config.yaml
experts_per_token: 4
d_expert: 160
normalize_top_k: true
balance_loss: 0.00748
router_bias: true
init_std_router: 0.015
lr_router: 0.00122
norm: "rmsnorm"
tie_embeddings: false
lr: 0.00206
train_tokens: 639900000
dataset: "wikipedia_en"
Below are experts of layer 8 (counted from 0) of a mixture-of-experts language model. Rows are named router (the router's row for the expert), up (a neuron's input weights, with its number) and show model dimensions 0-191. Each number is 500 + 50 x the weight over its row's rms, rounded and kept within 0 to 999. Numbers have three digits each.
After each expert's rows: "comes after" lists some tokens at least twice as common just before its tokens as in all text. This comes from a sample of Wikipedia text that the model never trained on. Tokens count by the router's weight.

# expert 40
router:582485454506519479484484456563524469512440435437511549553424471485455490397531509500497492497511474582491539484411492561640532472579486426408528572417427501584499449564582426410554445454499553512612497559537514518456508550551475512528566483493505481484505538529548442544387559473434508509522451441537458451507444528450489520427557540476443456483438485385502566568489483539528493401421534515518488443580451554494502507440479533460456500520477467434538434444483438556479537451449446478378490525528524510489387452614593491536510547591590456468481571444492528473489430466450525496
up0:508478446472455548520559512498475492437467483465528517497596519464478553411431439496546447457581550539542550436519492435542501458396555592545455533575498489495532535488521546436510564481519449483499486456416467466554565570519516496471535493497446445526630464485534659563478540529444588479429506596557525524433445485599431595418543477508509486455469517479570491515517417474453613552524440482477522544422539542501496479445524530516567470489550438559547458474525465518541448469487604588544578459570485563538452505548450446577496478481463555445615482572552531504532491585423426508
up1:465553515524425451492487626434392546412529524531581474430530533500592537491500437520478427534508443426526458549516445452462619544499500488482489503470434448576500524478485484454508441455540416466479505451488434524562545438525431497458425615514491456475484484489471512488483486442594553416529429530460496480526497462488522503453481456503483467697493448570462482497525514447483511509484590555421505566562431527487622461470486447408473452450532529468391474470497477490507443624449596463528492390489491505489527505519539538509494508521500512600443458481515499440594560549538422451
up2:499407473533496552511498526477536362529567408537580434548492461465448516494533503549488436567505582424490440390445461466512489433517428542481498415466535541361462600501451536483493563530460493585531477469466529461493564437468602538428445473538563461469546509482560461507530477407495472482587514477511446492608453483485510475509511460393564502534514425452418539479429556525561498577475457490535540545502599533546459532516532539550462504547540566500431581465555490502496534509481596486551444564523370417578555523485521380506502536535422476504399511476453490500513535495496448505
comes after: "|", ")", "==", "===", "\n", "."

# expert 13
router:563494466472528448444539485621488392520543559463414543478457528451483519563557417455434472438487457494504467452507444387572613548406462535439542463507477553454519578498546488494457574472566535446571567440481531565489500573542489469437561516476532511503522490414423397545530510439509534542434524454481537431599419582458486442522443444461541482531483632581582460563475499474518472456457513386502486469515513436464454394474523532495435482408495454475500471531547543441557554528421516543421455400513517480509536567483462463530431540559474456450446503457489479462482515483485452442
up0:514492529511454494492499565524446445545481520500448489544437458492435585447547485524528380537558460491469446459551484439543515534572509484508512432516523473459435590447470479662434577541483573540446423493537469426523626475483572503485581598502372645481528421586487484581443536522561410424501478546422468594557422380461508508444467513503465459477520532563511484483552575504433529536566454466516499493475547485526500524531495542498503523500491501477422368470446454441457519559589514599481530490449468436507467503533511540540491552528482486443472525481493478544508487491393461510
up1:532500514475483482467501514527521447523576521457526432422516583433503498481591403444538567561476514415488542528615505452504574480496398600474504447549509594482554510520510483463530517438482545460497502462492597500545520539508560461475553528476446569485405469482592491475575483391487545482478541483505536493480426563407440487438515495550494579526437565474523458431424486545588530510507460503361566440526438377460418459430435474547481471476500393512451459537537490562514492559533465462483574497520503531406423515504468489497428432506500509550550579565502466576605445447514413523
up2:475394511501532546474484511491427509435457486460584520440468487547461605420475564512526486579490467524480494465490436478526510513477488490465520507560555527560534573482430398529488601517699318512497482440397518511428539508486475468525526490436489502452500545455535488558558463512449495515427513573449484545487558500437519466453620541475390503469534541562494512524414597488520458503520559492470478538521529414602555462478492508536556478472465548471342512500546423531469540551598456586494592465445477461477492504467465486512496471493479454461502471404523484496497575516506550438
comes after: "201", "200", "202", "| ", "199", "198"

# expert 43
router:481522387458564426485581507535575486478505532548462435475420482504388413444486477516581477423543422458423544514445503518491432533549525463427491481512445486510502495491491595449523439595495530539637559521470543590501493600524496415542554493614513422459539490576493448490456417515457408466464402539454464522491544521559494472376486426426452407422518533616457525476514586516486491506533462564500503553517514563551461507447425595445514448508519506444454437482463535523498469480534419527476515530501543444547433492577481443525456480582521466543545509544478527539520515446473585487
up0:491502539585473506473504606588433515551604467441420571399523488396527500494634503547526454464522444617506474532461490478564517494462565511528601441446556406458495579445520490476422437539536423485523438479548427462468558491510561479487495479518464569585487573489519505501583531415449465491545481507486540614459550459532460552435462490518476510504569468547527377521485473466471456503502566558526581420501458645486577501569526549489576463414475475574488477550456547531492432588503494530485444518439450475508483546461450547530457514444550541587529492527484540525486481463452466567
up1:494381485580597543475510486554414483474533447436430495509438466501482563416453540516465509488533480472604534467485449529557497535547527492522507402414594462469483458521649434499554588442428502532523579566587525485499540442545475474485536492453445452442510582531534541457474474561512545562502537427519470416560535468542522500520579505532492515444491506522575467509417493476564469549466459602434460513512462523481475514447551557428572544581467426493519386532477498494477465549465518610511654487519439427456473396498525521529493444476509499507472515467519495576448476490372564539
up2:466522466516418470491494621478496486585502464449469497434458643476608429522520515475539511550568494507525507568516507560543540446502501450499499488535476531529492460477583479389469433542525435513442571510419449498511623432499473488405534447510405495620555483468485479444577490522451491554482481540421586472441517475549539518436527474496459443502394479475469520539511454579496477537415471476399593555464523469452502418490536583551500524524458557490582503577453441501433486538521482522492584445438405486430499450464407566575480506502528481411490490617470410471486500444547486507
comes after: "| ", ")", "|", "–", "part ", "″"

# expert 7
router:423456546543503537489491536447504432578601499456430476529505499593558459557526417515575501490495451549577372457518516423413532541508457586414547492494509477567402505499478444454478492388498503490582504423389502577469539505455491516515403426463455516453492513392453488565474396501551527591458527516503526556531570491453545486534466550587524494493533530568404462440431527434506466457589540571492453418533479499583587437466461431547557550509489503477472528475593437436497492562480422451480597540465494507512480455492441567485473541518497515592497560546552520453439505500516489540
up0:487490505541477487488443414473456479556550533519501507426427483533514523418373452563570578489537535550449476493518474515475572508539558508510420496474584409490549449510505519480522437507512530436462426442403460511564459456406492455522481548569389439501508479529528492459476545472510480526492543402428521559563484578423526523448454487509542512539446512494579495550501453519517562458495518481548445474378483449421589443469446592338501532492448512358605432553528527454517418564478563497517507512470470513491505442535466506511532558483500544635566442504505579532477442588515449517
up1:475423453488529492509539464572443454573529454533435501484486510474527501512420469393479454424546474499488567477512557509501446508552424462499553491431434542410496506423601564558468569497472501488575552426519544490535493438476435576571534442559517472474462497427511469538523523496482439543574430449516530558469451495487571436403483458434428493540518480389485442570514516479632510513481480483502429467464515463476409532627475550539434468509557410494557508458357520603481488488503537466536506494493455543585452508479474407553364592498471472520550408398506524492482496483436481519
up2:489474538485530522532474416560521513516561496519508480490417518519452491497491478522528423457539504469455421441523463468489538459465513483507507431452617486565408517482453435520606438490484459573474505464524585487542583582351530422599493530445428527536428495621520598495403531562470521492568514410412535490559506465534435520525496475521515492494483479484555514500468435525448568461464467492520556474526566507528451515414622504429521509567463477650539460527432480441510444544512512451554462519471348471466467475495453527527511576563392531447457468519539554502501440392507541502
comes after: "the ", "United ", "-", "of ", "a ", "in "

# expert 56
router:647528421435528464491617451587529606429439549572473473526604474533508480559549513426509581528433527529431585530497514548538505488514542462462523502501410523543601576543545535467606506614504562506557530516516552528480549515610397463476528478565568509477575537452542468527381538492493515516441516474405465477473486536471483429559437485484526513474506481493547553512538514521459497449513501468494489550490450413586455439531419465418534467492555536478537447421533578490499527464542504426456499566507460426519574510488554449527569507583571506516484511482505479441453552573512610450
up0:459485598494505512526505521506462464501454452457487508520509506494599526505559499461512477507495592559533426418602508455497598540487465575504499576501508465507456556441494456475465513503512539615497446469526560473593562494464576447476509525498483552529444467533562473478503534483534591495494358493540532513522449500454436592479534412553465458541480526564566422495446483607541457585504404550558472487495543526522467502460452443502510477413435559507522526556434494425493459561542500582509566439529509555423508363510392507542502583494365574457547490547548492527449453411484464636
up1:426469511585527436526505491514434522558497493536494538567416547514549494475449466477518487474488508581483447551561590551522510579439590557549535484510516534478397425482547475437487493572514438580553508482499523499540581656491557514460509510425496524601478497518468476421416474508553528406519421504532523525551445487537524522530598568460453498528468509510509471498522513470521541457523518518375501519569508557459553457405512637488446448449440491434494544466515476481529502544446506585498511494566516523502428402555395491489616511498489518483507579559420422559504499399502583629
up2:522402533539439488447487513530447449539434531498530456483498566469474540486443468489511504483633545586515411511490418518455435590487550524541450457549517410512459557483480464470469462531419516583558457467490580514521484542381569467503556467437552503524475574550586461537551472500544477465491428487459551558465459528515471530526503512442464567641486619591421456527423465531547523492451485443535581442546478479515584459451472568513457435484467552502471577586536490448578544536451439571542518557495474503512375529556462506520541582526481516483521513637517518569600534536468459551
comes after: "| ", "\n", ". ", "According ", "\n\n", "–"

# expert 46
router:474464586491409504524427472531547516470458525493483601504492437570573588436487532549474476509534552452514510459468479407588518419469504482636549545426438477412485519569487423516429518518500487461430388564609445503493523466520498521376503437499477538459533489505528494558475530484507467494501369507536512502520472512455499520524549544608509474522454569515480425436422458540500467587505504514489477537412507616525465555504414450455513505574468504466528549552499439479448497493552424526615527482563528474493535466456447505486488466377437622544531520549546564619524448515571482516
up0:498481410476532411497434526538465448484536490577399543409513481447438573501483512539461414501434476493445489537501472499511558483437390491496530490464548542456443574479465511537425496542487511487461466530563499461501471504507568539559458483533511577509519455547592503551486423483545459486515434475532627520514498483507524455474472460527445430491561510473496543509573426486529505417515489567508371556521503470544489563503481520480473563416492542514533405411435511499448457570476495608402430407494617516473568524536472556480592621389526522490605465538584540569489511595429429548
up1:412487552603382474529565551448486468518454528523525547467506503528491574511552429540564519455489493450491541531571575504527453503500447520536559551606518483440568554386568550456546487498599492532519515557487574609577492540509477520480524522522510478605488499475430608519521478424505492540586462520532476433507474497505479555560490453517500471410430454593487467575499564498472432571539558542369550456486437535551542513523492459528565508523363471512479490465466572458475418404382488518436527503589388463557560427507425490544447498548592455507467519476499530475478514486492499472
up2:500537522414606544452444435513561480453547537520547551449507560490419472515630546471534539555515534541468566462557464419550540448494481565500483437571531411493460470450506530492460428471610530526489535395451508501550528485516400512525424517480387511467554422503415492456455464407450469458552413515438472494416530415551474583476489385534489489468286542504467507566498530427498463475541542521465551505469482503532496522487557475525465521504515501524492498403518457459460503448564499443539512569422517476543587444515512481585510566516476476484494562427488522529548481588499472585
comes after: "\n", "\n\n", ") ", " ", "\n  ", "1 "

# expert 37
router:476471524501496552522550593423500531466591561604529491535509477497387522486558545501539512458559450527506523494512462508399512393517565473568524478481521434465548484511513511586497496478561461516484393384559510489481518548579388529545424529410468423475545513470479560539422495550429414452447466522468453583551537442434462463523467491496543535491530558553454500401492490513413578494474457493493477493509430476501502481468482441478444483574512557456552471453446501540506549514521556402506492570452486494441522549565611376491574486571455411518506466478369593537492392431522511517
up0:556401578556492516405435556430484520495495451531426484364458474483487519465542557508538494529576420461542427406479452468591546500544534457508483457444523465451515468497576490556410486467580598495525542502520574451508437510472432478429439528477513576476645560609448512456437449579515479533563452464595447531473450498413409495520554500555550459670453534501570469559475476472529544489508458521502536480546485542351559492460526529496544478492505461522468522466581514454579559606518483547462537559516494553484487556501455533518496511522433502467538529474508501447508563463534531502
up1:530523529446463511453407458476580567482456580564511507427509492588459521448530542518487490503482475510473357460426478528543540504505414462488513370502481599507516506618518573538512481533610545603637418497518536492530454525490516566473437491405455485508455389450516545533487550545495484474471503484536450484523465539532416506487524474582505517559548582460491443588511522422501550525494355500483460541497522483460540473487465499522477475532382509462440506393616495501482523482439469500488499532436543542528497452581498607520459469462408495535407565583520542554468528516538453537
up2:447516499558462567491348504516514449532485463454587484474473601524579496532634488500561523572471503522529498522491474454516563499500417495437583500579466537460501524491573509503496427502568421550533467500543478500556493485520488522483565604493598562498491476518450467462571517516552480442559480516499478558390547398450499585500593442569562486593495449511505488609542506530596574494459490499511594467588533525465538551518469474480458438499507555544501588541431561452456517488513513441492463474632506507523470556476472413540453531494518482609464639550554479474495529557429478578
comes after: "| ", "/ ", "°", "(", "N ", "in "

# expert 36
router:610531400439480360554619471493590579455492473596527472532516489583406540558496512464514565552499495537419543550428482501567518488576548479491518552469425484530651514518496522519546470547473490465544546498523549509416536518565395539530504471599565530502600493457559450513454542504454517515434529491439444463505561508448465401555482466550470483430465466471506573425535454476476515474475531479539479524495448462588405527507543481488539477511555568486506451423557568508518470439558475456402481504542512419498535554453531402472528485577533424526492497498395503433430545487544551468
up0:478442509523506494447452630521495356482462567493630460436510505483534519498512507411552506509514538475523449504459406383517424468474502576496547392510469434490368498490511539500429462568574521484517402596516443433489534472449495507465492519541474588506508398481473443481534568494521480537549530502611526519571549401518460494542497482466569459549408509507529406607501554517450459429520456505512512465462497485552517474411525532578467485501566511486540402483442444553477497494401481537460454506530480428406468494550489534534392511531518521432495553532483504547553480566491431593
up1:565593532435535543466441494577521508580441419471414499491466492535517437498519429489574488464490491530584471548470570506500512651464512548521462380429506564514454506469514469547334524463570571478514522508468596491534516517453569551430381481502456573508469505514498583430541550420481558580471502484515527530487451476490468503530422487532536480556480643557487489543578455456502563418564570499524476484518484557483576477416418565450528449473525515523516466537493580544548564532446473557457488446575534518581558443454426494547472548407511519531533524508512514558546507418545477473
up2:485433499536451490506490458450477498507469470476541430516486505391553536502518499552479391443542609518596469562482530483466538590484424556464567496544509539481527537592477554484383472523596448526461500398476551495558447606490539476467533495458489486540398430504409481478492503479556515503470413530560537545402509473423523549417458498474561492499451627489517440559579546465588514502547565600548479572506481530436514427367519512515523452520451566579488588450447525479502511445441541523485555519526556497451525551541487547495495570456455498565598509500548541576555526496503414582
comes after: "\n", "–", ". ", ".", "in ", "; "

# expert 23
router:480392479502551573489437539530508470432488493455415546487523481511462508453563430531470508410524409469490498489525593570434467523445519557508513534484552442526472537498469534576502584514458501478525381483503591447482484455520478508577481422470466530520573437512522598426474552442459479577487594541500528599413490558490472558551509488518435524495492456478578502528585489491498531606443413493464505507447576527491441406496517514517494464383551448493506519523487460487437460474404541623550442476519460411512528481472481524489507451634480408497491530589481502661518484415517425480
up0:520504417412523470539500450447530450472505580438508427573511548450433476460584523439526492424542451499485453447481532539564432421535519490482502533544572411541550501430538491507484564536421518615561447568408425518571596539489531460542523525511502529570516444541504366488547510559465461510516471535496577560504552487520459561471517409563488478504438464469502472481592472449466586447490489373575506496423506506528522493495485444459541549512518465483584520596497514401518504437547552474513454425429473481539502486553585507510574618505450448474416584460410468538453523515514577585
up1:439508513529432496413448377543521518478560547615494424407487498564566488432511512533532503491544482497566446523519466476447624497513591457519391454460419382474482463553499478508528524538474558570468469513458503472510448501522472540412426456521474493483507569476479445546542487510430469392461528556571537527461460494421472550392442440454452521597515496480479514423510433583504539479480444431569576461519436521501482413418528577561537507519589589577562447582517499457485526456475568493501564435533473564467430510480546584510481560513413489417469589513500543559509525490504514479
up2:453572515453483536481434469490475545557434552508483482581482606470479486573520469416499548575507543455553496563469513503490483482422584585482462548496494504394513466534490444545484450610524404481525479514442522611528565529476483541557531517513412379593522476524534592552585535406484420513475493555455541521519517549447495568451427402471478462456572491475526367518510515424601502520586465453507465533528528583494592464521411464471536471509489533481462563454579442506460441498497540564491452504476460528492486392526485558489470452507416499469497444540580419513497510629459513454
comes after: "was ", "to ", "he ", "and ", "also ", "He "

# expert 63
router:589512479500513421571515478532469475502522473525538485404492455573540448529572531523413505524481511492421391417537421558509471417578527512390510511553531507419445447553578524454472542517586412473483579466497521512453492493540468464531423466543533476511528509446469463454559457429496520548444490445566576414463442495435438465559486489503544500418542595473523510537411432503398505552548432541550565498560571484513484533478470506457552532474409568502542482429589491556423502519460531477495421472599522588525467484631516503503465437509498392474451458488514409407510469580506521432
up0:474398562612473467439523520525397585569582464577531502543534484514484492493456485585471488485572470541510465560580424408469521464506437545489540421443555465432479497512467441529439469464501476476546429523543551492421428490492477479556468524390462413560432393571545435595457432433541471504561531461539610560380500518539482483485454531508482573588485595416511492561453545515549554511523499484559499533441476436582488451443517550489541496430482428478411509502495510483528555471505566483600481601525525560537549548507530430493476543442514478479430467507478503548569546515486418478
up1:485451609478488583473396512495533508493511446437496495487536550446569548515517474544649428545576472501385558499577543521489435551429426537487528536553483534506541548399544496525461480552561552574435437504434498472542568585498567532446475481482469528515600393465455511436445568563437539434506558531550497479507455555500495595418576554539474415534492491496474427442512478580524590466454447503491524477446480518446515508468575490496399479487537451515443511548527451573481569522504456471549532528416533561540447500497418477493447450470532536529582508475608589481514502504457387546
up2:450509524519586590447417478441463486506458368526542528504452492502499414495516467406492434596587567527504532495551574494497557510472490509539485448577529601541444522385425545515545597504490473556463510532470528505531524477519506507454566562409486463548516547451448524563478455431548515543483471503568474429472518479490563566537522624469496458549513544524485487489464530466476570553473498560426490565536498562531550493515475466413435503470478579548499465435376511470493430498490504488537629585529495428502560453424447540540557563509529379459407525524639448485464468437555507475
comes after: "| ", ".", ": ", "on ", "–", "/ "

# expert 62
router:504500474453550389560578476564513575601469436564529535468492422537541465413455563612437555545597511502408549488483536533516553512509458508564432560431510520462474542535511496491555485502551476506436403448534542546583413597506553591513527490439512401516472515518517469551507487566566475410451435422553562541493502372515559430552574531537538536592498499515393527527521557602521544522486560471495471602454450508398450607482511496497424529493539422448532465420515469516525521446511520564525569452504528491453535531488479509493529478517519566463533519557470561465476541571465463534
up0:489533557554554561548425530463564508559437453499523458437557456463522574540483504512473531462476566523509469479489482448492463558517439526511403540449443545501590468514528512541499422457551400483464600492552503431527476567462484521460552468439475481544560455483517533444485574557582526455463460543443554485455552498369503529532546586498406474432473553456596510565462565482551508643462487596469468539464586352516504510370505565520499454532485456509603552469530547524417477465489474534498525469483477570480529391528446490491393408461475510512512519514542414523494416449439510479
up1:427399491600548532529402556498472493477479490436561501509505483424489496524559495525510557502483421460563566516492489420512526509556433495553571515523470472482510503546425539474453533560486451559489487584530443363474507574522554518435616439554488624463568499549492481511564470557543492486508441458465477490556466516519554511500591403478450436465457495480598481478469525435537458613442561515497454465494612533489463528403471536473553506541573466551486599568473494533540540522541453355515418434563510488571463392441519484501437452459499482501571503580449476590484452492486566503
up2:394410517584521588482469585532536435554410519526533545565547459493508557519497537509522581409555484503488512439511464483574443446571533452505436454449496429527521380504595435563525444439518522499500543446538499474539510483510467537545586454457432528534513493532542520513559588576540515486508439484523540532496575458482516507544595573508435352408442511497483495497554452606545498509423419568558465553482456427461507559478567517529538460495513436484657563478536469527409471511590537493598597448434549557471549495520498474549444497503480480503478486553551472510517437476456500547
comes after: " ", "0 ", "1 ", ") ", "— ", "2 "

# expert 6
router:490410452420548515511462514609470510562424463522543467542449432482541487558483503463489419590462480459576547524482522466574530513518449427487509464498467545498436520530522482488524542522541506445554493468523556521529440486529550504522540394533582578489460496560456537464545496504478537551509405433541477449547551577394422488464515426420582421532572476538594583579406482419568618584401560459495534458469514534552479466457544541487480472432495502581485470532498500439485546563506501476508469538490417452527519533515520485526435597473449509471556605453515635529581389510466514559
up0:503493487471500489486504481513548474452482487458449521488515516564576508474426470497507473552502556442551471532483558530509601495464549441499539542475498583488374436467608412500634441498454393527553540415482462535562522530526512540304516493550497517401518447501530560548496466566498496509550431497471501473517441527475423466438564450529521449487509490484540535544451418516497532537467577493509457466428519518562498539611514446508536459479494523540646458558581442535416506543515472567566476494546481417485498529596415530541491471459450537374394451570598504494491486459462469495
up1:460482469548476566497426512437433432496483509492430469551449569622566550465510479478551429528546512493396468490521502461478563504466491645502519544505511545425588512526515471437438522457426553590499527479487520471434473457491530565516565520530448471499457441539358460524449525404539604469546544483498486557496508493594515579529453546489472461450455485484524455475456528500534473491425427539515554445546588403492517492543464607558460558589553521556524489489431456596458477531546523517577486484520429502457399472510542468574411459499508562601559438546542469602544518491521452587
up2:501566455522424557503513439463445463455523476461461477508447485419610482472551513416564482498493522537467515446463531569480502551522497529505559492455504526410426429450533425528525501614523360459471364509491422541490458534402525451536526491563487541505530475553482422520513480360571518415438539538479515486519477488505435470526518484595522496516527436435439486498537391523496519491501562417456459514517600485563481486420567533461503444533508481513506578573595535456540567540409570561565612508537479571525493494520527490449547580464481500480499560563408522530492508454363529545
comes after: ".", "==", "s", "===", "|", "es"

# expert 10
router:536458467472571455460543478611459531567476500434513499497505552387434602596571441481616513515510525527521525551511514476452450522549454462501559495516548480526497464528577469461478457459565562493502533531398508565540488455433469542441518405377464555491469516567544452421454532590541515526469524462577531511466553496544437531528430544461476526574393558565499543514517522519556461479615423529460496470545556473438505413493510566476550556556458465518547620594514493413458556497502600561479523498445526462511582519437440492498512589477502476477554620529514477558495612467493526495
up0:511510487521463536488455551512404460523466504497518486476427531497530633535511423496475437568498532468451547602516449506468548527463492535407522524549506511474467442526596388431399498463531502439575502445486521506498453483413479434393444576478469596441501442552527541422480501466537539409510528500540429531589484502371504486495608434409566550495514557447484539500524498501506529553496457597445469475561530461441667491533489486458608475482484550433459509506542507548508581595424544496484524506574457425450517473522493470509445516503480566507450556462588459513544523469432450581
up1:401402473610528528393453430416394423504504437527498469513512586577597493455490419486464476448504487481453470502440525542522504537525495445606483431482458599462452499351398524500499525491497374459583515453495490537366399501431598563560470476462517493516428452461452471483545547440564490466452495570512473451477467486468542542546463523516543533451475492447563561446472435552519480458408492445438443424497514494486550518472499565489484474508385485519482524542531517527607497484471460581484537493546538500467505488443453455507566471470543520484496451561552572411479457506482541533
up2:553600469471577575432418470466568510413421484596456491479570409512586515496522463566444484470495486491513595555517526482555492475507482587544320527574471512563493450418385456505485601537487504490388530530555516456584472493563568574559533474480547478505464533474428534434489548429489430455464507515509449517466540478433475571557530428440522533451514549530502534533498569393494517560415583523555475454547523485501526497450473551465506522537476481494510540409488473537472458513501573521489445491622536566462512439465497541541566450480449523467561510625508465591486453486477494494
comes after: ". ", "the ", "The ", "that ", "where ", "when "

# expert 48
router:592528539473403381527543609487551511420540484515476474507535469408514550548546525541436546577553574596480536578460425547601532474489605497497528552494542525532583404490477463486574538516471443564477610547430462517501483537503433484548381566594522504421554449567497465447568476584490504567467540397520480442474473523453596466519510450470531531409512479468523476501453402574469451531479431494464454469509462464531480445514425493452536510466538438454508489428477492520471472446553610387575471506547553497469559472518533522519451451581550475564484462442493481451477483531495481498
up0:562558457455482469460453497501476503465510521483451437382449407557580462480462500567477523531446591491506488507484488445530475493448418587539512465396490517512454492499621529543446484442571394463534525486466550467510576604498503515555457552520461452497461473434452556446473606527495547421586518482566593540546404487490503500457496446504455486543501469427484380571455529520522499646465513546431530410500479583523456385504427513531453447532538488396516505488521492561562441530553477429553512470566513559468509435479439539524496455541447482544468495498622507465424512432459458550
up1:401495558571532569414475564454466486528426405361434520456503498480441418484568455483447506453461527552525442587545502507474477498526551548465554567530520470509435540553504449475451369539557535413555537459438528471552596475516563434436513457424573533558519526524412474420551483502497431532465484581458512518508429532504495548479497550426497397472456489472562484557519516423556500495482537470483460535503492537549503449491486516499614566450464465622445561450502517439546586536537522543496441404444475474542396449422494574471595543450533495506465515586469507502492563542520508564
up2:436486536488577518448432456545528441487525500418425443517530509490564486441582473521592457567560537607489492486588478442418545490451510520498537465495483522473448439546476501470505437505573548629555513487435551475493508459484512543497457505454335533589464439571460493467504474529466549483424506550478580579541511429516534535479494503408463535490441535450523472513440586514477538535548497541453476410379536536527434499379455569572489561511513520570436500589467591511414577467479473456469421536416478496563493422507549560567513539495475560459554544495495594483530567534513440539
comes after: "| ", ".", ",", "(", "; ", ": "

# expert 25
router:409450622629507543452421512455420438425473509397446575501501517515505446503546530558471535521525447517544614460437537456505510460502498492446491456453573556471537513437468547510515505543460546565402436472602513403501594584489559523544516554604492421574580513542454517461364481479427476425562520430489488609514548511509470535549581460418512577492454400609518532506562480479457489406533531501479515590535525527472498497546528506583539528505441500446451453471445469537543488518534503534501495485507529522427513582452511422512566453503484540548489469489500545454569484531512465549
up0:426481542519552597493548451484495445519462449448420491512552385509512563531613535558480429434502468516563537525570614412438494505497508495481513485462512563502471485512473471509463463438485540555600521565491499445423502492580515465447454480408476470477417627477514422398529525457563394530432515514487564514400551425472512527533485644464526402591405522472556426458446522490513485484536524531518460505490543450454612466473554553540476486495538414567509513455640493514494474485515414462465510624497480402463536524508503540498517468523502493562507523461488484487499437486563461487
up1:497537499422531500485457595515514612492510433436525530537466405549462538531553413463557463627543449478488484529549454516606485497486369531497488538476500527517511590445448486534392460503482453566479447522518501538525486501542518517479430489450420514426585509435429502425562491572518564475463531463534549506546466529558524406507542446454487493480497502443480478419520446468485500502426589519457482465373462570518543452555488449581578449498500524541459529557586504443399532506482554608523522442420488532412504499579469447554583575457399499501525481519556562474541480387457505554
up2:468414569547588472460528545437497409543539527465537450539485456424456439473478497499464397466506517554513501449596478405508545402527539425487511521557605601460521555491482492444403529394524530467543463490477523401486471493403445508524475551483519493511509455619507535476515443445530509509432555522601523473410554492469457554503440492434451536472424501533552495519457453487503435484520446542543597453550537546482457475406432522536519424523552542524478436544441499416603514491448534512455555500475396527541525597554450495531394470555559476513594472541582485509549483535464495592
comes after: "and ", "a ", "the ", "to ", "was ", "s "

# expert 28
router:595549432427484433572561436570563492607633448456559529549498545565519514423422513488452490570481516441483495451537544528553484470452559479591468482479479468438525556536513578431545552451516536495426418446505508427567490472518570467557549440566544521498462500480512511514490559523466494434477442440513537642533449420553528490466481466511476503484512477444450451429468563466478474533600471478570412497515512517427474537539543482450447465435510455595438560520443454447552477444579484457573456537488488420540508587471457477454549430518485578535574511466506513548452396570459439593
up0:522482422492568493410488531544463420548544495497517495538439507494455487522534500569469544517475543529445478496614517457420458511527440511469446437548474536487459501505434466568450546459485431467501508415479502526551443424468553466590483474498487504451516471503380539428592566482476505498553551473521449454502549459460503566525482462577464429558523521484405440587529474527575638559439495549532493407598531439569520474548468489565491448483478617398486569527466517568445459422429456430598529515567438537506485446570593484523401560509577472536481507502535471469513554535362486518
up1:572559487467499469513485479537508443479526529522489507542483476498488457512482472446541434469554483503456506490487483529516512466497553469491471468488482506503551535554636497569471550585470527439427474527495472537551596458500568503557544517487501641492489389535535468407439530469531459484416429513548720519459531469506478482477502440478494477505444607416508568473462451517521644545475598464459428520526385536505515545447534525517533482448451444520546430499500478513551469510503530545563476396507584449529525526490471432550536547541537484451514630649493476538454451421455445563
up2:497580556519482479551476471546527532541542409500484598584519483501510551436475417501514467481585561517541513460442539491559467481423508445568418402489459471521586530577518512547443510527581434489445493514477505437544501464533511574525522464422525531506419497484533504493521541561463424441526454555563499556543557399543545488519494434412519546599448522492477503509517554594514587593455503524490493525451521487380484557490543608511601483543431479487562593548440591575530449438549492482545473586465461428406536505493440478479495474440490552536542609563514414562453424491473420530
comes after: " ", ") ", "% ", "0 ", "2 ", "1 "

# expert 3
router:540502552468554530474572567456525566469468445589566451440499474419418507492496503418474446553479494517453586487500418536569402474528618468422570528413491482448535525399470567575497548483474508502449576521512544461447510547510486514442446475605556482506530524419486451502551594433480439488485548524492497527576433435466450519407428520482582453516464607550557566469482441494474508620521509477496447574407467452587499490449541457510471429474478574416476459503492468522557553391520555509455447411477501528491518536589479521495454441591497509530486429455520590522443466555519545504
up0:495545523486400501462460506437515474507435470451498467565423544494545514405508513488582561464512424506430414489532565530448498514517584519452466460468516437419482529417462535414483491429633522586539529518278465473512546479477576537473462460440363490493508541609555502533469561396535533466447512552506520510514471476556496480503555526478454531476502566522473480559541539488566488500497473581497502547521502529434653506446447518497473496528439440520477463455518527522438464582417384562463471536467477574592503464475441536514546516459431442473541514432518451473539457489504492540
up1:475475462468447504508493578467531504481446485532592547565386550436512564436505493671465445502531526493484546505581440472512575492495553509419544515415411574486515510410470527542532364528495481526530504429450603593513467469426530572479478601507461439539518517536485530577474546491495527527618455542482416468469467514507499525435509456561482444537531496546426456467488510625508490527450540533514494463446540484468518525545495485512487488521517570508465449440478473473522513477537548422620500543589495489460435494631487439526602449521481462447504466480555498471554516630424439576
up2:543492513517544504323463529511432447476539464443518496502435537602522578448511482510576502508529521610537512470477494410489613505445509588445500548529467506537467563472530496579413457498542433543531456476448549464617554479432543590490493536472440578465512533488525489441498524457484547406515462614469553611483516420475462516541561481431445495561459593546499447559498520576565481470463510498486571449558501521512592429464464544556557494442480502492517611467430521418542468560463544560546548441515540522464509430503506445554604550413453525456539532563508455468519493487492426549
comes after: ". ", "\n\n", ", ", "ed ", "used ", "ated "